Weights of a small mixture-of-experts language model, trained from scratch on English Wikipedia: 4976 steps.
Below are experts of layer 2 (counted from 0) of a mixture-of-experts language model. Rows are named router (the router's row for the expert), gate (a neuron's input weights, with its number), up (a neuron's input weights, with its number) and show model dimensions 0-127. Each number is 50 + 10 x the weight over its row's rms, rounded and kept within 0 to 99.
Before each expert's rows: "mostly gets" lists some tokens that are sent to it at least half of the time. This comes from a sample of Wikipedia text that the model never trained on.

# expert 17
mostly gets: " for", " with", " against", " include", " without", " among"
router:70 51 52 55 55 27 54 51 44 44 49 48 40 26 50 62 55 34 48 41 58 45 63 50 44 36 36 55 48 53 40 53 48 49 43 48 39 48 41 81 43 45 51 40 40 51 46 48 49 64 49 59 57 44 60 51 57 56 45 27 57 58 45 47 25 46 54 45 46 46 50 58 45 61 66 58 48 50 49 43 46 53 65 53 55 65 60 37 35 73 37 44 61 59 44 53 65 63 40 56 56 41 54 44 48 70 61 41 59 62 51 45 62 31 43 66 45 58 57 61 65 63 57 61 32 54 39 51
gate0:45 35 43 56 40 57 54 57 46 46 38 53 51 62 54 35 53 58 58 45 48 39 45 49 70 61 49 36 47 62 60 45 29 80 48 62 26 35 53 47 62 48 39 55 63 30 44 45 45 59 47 42 43 39 59 47 43 54 58 25 72 49 44 62 49 58 56 58 49 61 61 39 30 54 52 53 59 52 31 38 52 49 50 31 44 53 50 53 50 52 45 56 38 39 53 63 54 55 55 45 50 40 53 59 31 36 68 58 51 38 46 49 37 40 47 64 37 54 55 58 41 72 51 44 52 42 49 48
up0:51 42 48 42 43 56 64 57 50 52 39 57 37 51 36 48 51 46 54 53 35 45 41 51 58 48 53 43 47 55 64 62 31 71 52 50 29 55 57 42 41 27 67 47 53 36 46 36 56 56 67 57 44 48 39 44 52 53 47 48 46 44 50 42 49 56 53 55 41 49 58 47 50 63 41 56 59 45 43 47 55 67 41 63 52 57 67 51 47 65 52 50 35 56 33 65 53 75 52 64 66 54 58 47 48 40 63 68 60 54 60 53 49 44 39 28 28 57 59 50 29 49 19 44 48 51 45 40

# expert 42
mostly gets: " wrote", " wa", " take", " taking", " playing", " gave"
router:42 41 51 59 66 58 54 58 34 45 35 41 46 35 39 63 56 37 34 42 50 38 63 51 33 44 39 53 40 40 52 30 33 55 56 64 54 56 48 61 43 59 62 38 39 59 35 39 48 52 67 46 61 34 46 55 60 57 44 50 49 52 49 33 27 51 61 53 39 44 46 61 46 60 52 50 54 43 65 58 36 47 62 37 45 57 43 41 47 54 56 30 50 48 42 44 49 51 53 44 43 53 58 63 44 53 56 34 62 56 40 54 63 23 60 69 45 35 39 67 53 52 65 49 48 67 51 57
gate0:46 62 41 59 46 67 55 62 60 38 60 45 51 51 49 50 60 47 49 54 58 51 52 52 46 53 62 45 51 43 56 39 48 41 41 41 64 36 42 35 49 38 41 36 25 50 41 54 58 46 48 61 50 37 63 84 48 47 53 33 70 54 57 49 65 50 58 37 48 52 57 41 29 48 51 46 55 49 52 42 44 56 47 55 55 27 62 50 60 37 56 63 45 46 30 61 53 35 66 57 38 52 39 55 54 59 59 60 40 59 36 56 38 63 64 50 48 36 52 63 46 52 56 48 46 45 21 53
up0:49 54 53 46 56 47 47 31 51 41 45 63 53 43 46 50 69 52 68 53 63 49 45 50 68 47 47 28 54 60 51 44 47 47 46 32 52 44 52 43 55 58 42 52 51 46 38 59 50 49 43 68 83 39 55 43 51 56 47 61 52 69 46 50 62 73 51 58 46 46 49 53 51 44 52 32 53 39 41 40 50 45 44 60 54 58 30 57 62 47 51 46 69 38 52 53 42 84 58 54 52 41 55 57 49 37 39 44 37 45 75 64 48 51 46 72 47 39 53 56 68 33 44 46 44 51 48 41

# expert 28
mostly gets: " In", "In", " during", " until", " through", " in"
router:60 47 56 56 51 39 36 53 41 64 33 42 46 36 34 47 58 46 38 36 48 58 56 35 25 47 47 57 43 58 38 39 41 57 45 64 50 50 38 66 49 57 49 25 53 57 48 51 46 56 59 50 62 50 47 50 73 42 54 49 42 56 60 40 44 68 67 40 39 47 66 50 47 56 59 60 60 56 65 57 36 69 66 52 61 65 57 37 40 57 52 55 66 53 34 56 62 39 43 53 47 42 56 52 56 52 44 42 51 51 25 48 49 36 52 55 39 56 61 64 66 58 56 64 50 53 34 47
gate0:78 39 41 40 48 65 68 51 44 51 42 54 34 59 43 43 54 59 46 27 53 48 53 46 53 54 46 52 49 48 62 55 59 52 47 49 53 37 44 53 49 38 56 61 35 49 53 58 38 44 39 51 44 47 46 49 61 61 76 52 36 55 45 48 58 37 58 54 58 39 36 41 60 60 38 41 49 42 47 43 44 66 35 35 44 56 54 54 66 52 83 51 57 57 33 40 59 66 53 65 52 53 39 55 53 55 44 36 60 26 45 53 52 57 71 55 61 55 58 61 53 43 64 44 65 52 65 48
up0:52 37 52 71 50 56 41 47 44 55 50 35 43 70 61 26 71 42 57 60 56 35 61 35 49 56 27 46 38 57 39 60 50 49 40 41 65 39 55 58 34 49 50 43 56 42 55 53 35 36 51 52 59 61 70 45 49 51 57 48 55 55 59 46 56 63 43 52 56 60 44 56 58 50 38 59 60 47 33 67 54 57 55 50 48 53 51 60 40 49 74 60 48 52 41 54 55 73 59 60 52 39 45 67 50 48 59 35 55 43 58 46 39 60 66 68 46 35 52 52 43 68 48 59 53 63 40 61

# expert 46
mostly gets: "tt", "ck", "itt", "gg", " Ang", " Sand"
router:55 55 43 37 49 49 56 46 45 61 43 56 68 51 46 59 58 58 51 33 56 63 60 53 56 54 36 61 43 76 49 47 56 44 59 56 86 52 48 67 59 31 56 38 54 62 43 37 47 56 64 62 59 52 54 64 52 49 67 52 53 49 52 58 36 37 36 44 48 47 74 63 47 49 48 49 62 70 43 61 43 57 57 49 47 56 39 40 57 70 41 50 52 50 64 53 52 55 52 44 52 34 46 59 57 55 49 47 59 63 27 42 56 27 66 46 44 58 55 55 70 55 58 49 44 57 47 49
gate0:57 55 46 67 58 55 50 44 56 61 48 51 56 54 50 53 43 64 65 53 52 30 55 58 38 44 44 68 67 38 49 55 26 55 46 56 66 46 42 48 61 48 49 45 55 39 64 47 49 39 49 51 60 51 44 67 36 45 50 49 37 56 66 63 44 50 68 39 61 42 46 57 69 36 47 59 58 74 52 45 56 53 50 38 39 58 31 56 48 57 47 37 60 45 68 48 44 43 69 54 60 48 63 58 31 37 51 49 54 39 43 35 18 49 32 40 52 50 53 52 58 51 43 41 38 51 54 41
up0:45 61 36 41 53 45 45 60 40 53 54 66 60 43 41 57 33 41 55 55 53 50 56 42 44 52 35 45 59 57 38 44 42 49 44 50 60 44 41 48 55 41 44 50 57 66 51 57 57 52 69 71 41 46 45 36 53 23 54 39 70 46 47 44 52 60 62 40 54 51 45 29 52 36 56 50 47 63 52 45 55 60 54 55 72 38 46 56 33 45 47 41 55 42 40 50 55 33 58 33 62 67 44 67 54 52 44 42 57 45 51 66 59 65 53 59 44 18 66 47 51 50 32 64 61 52 50 39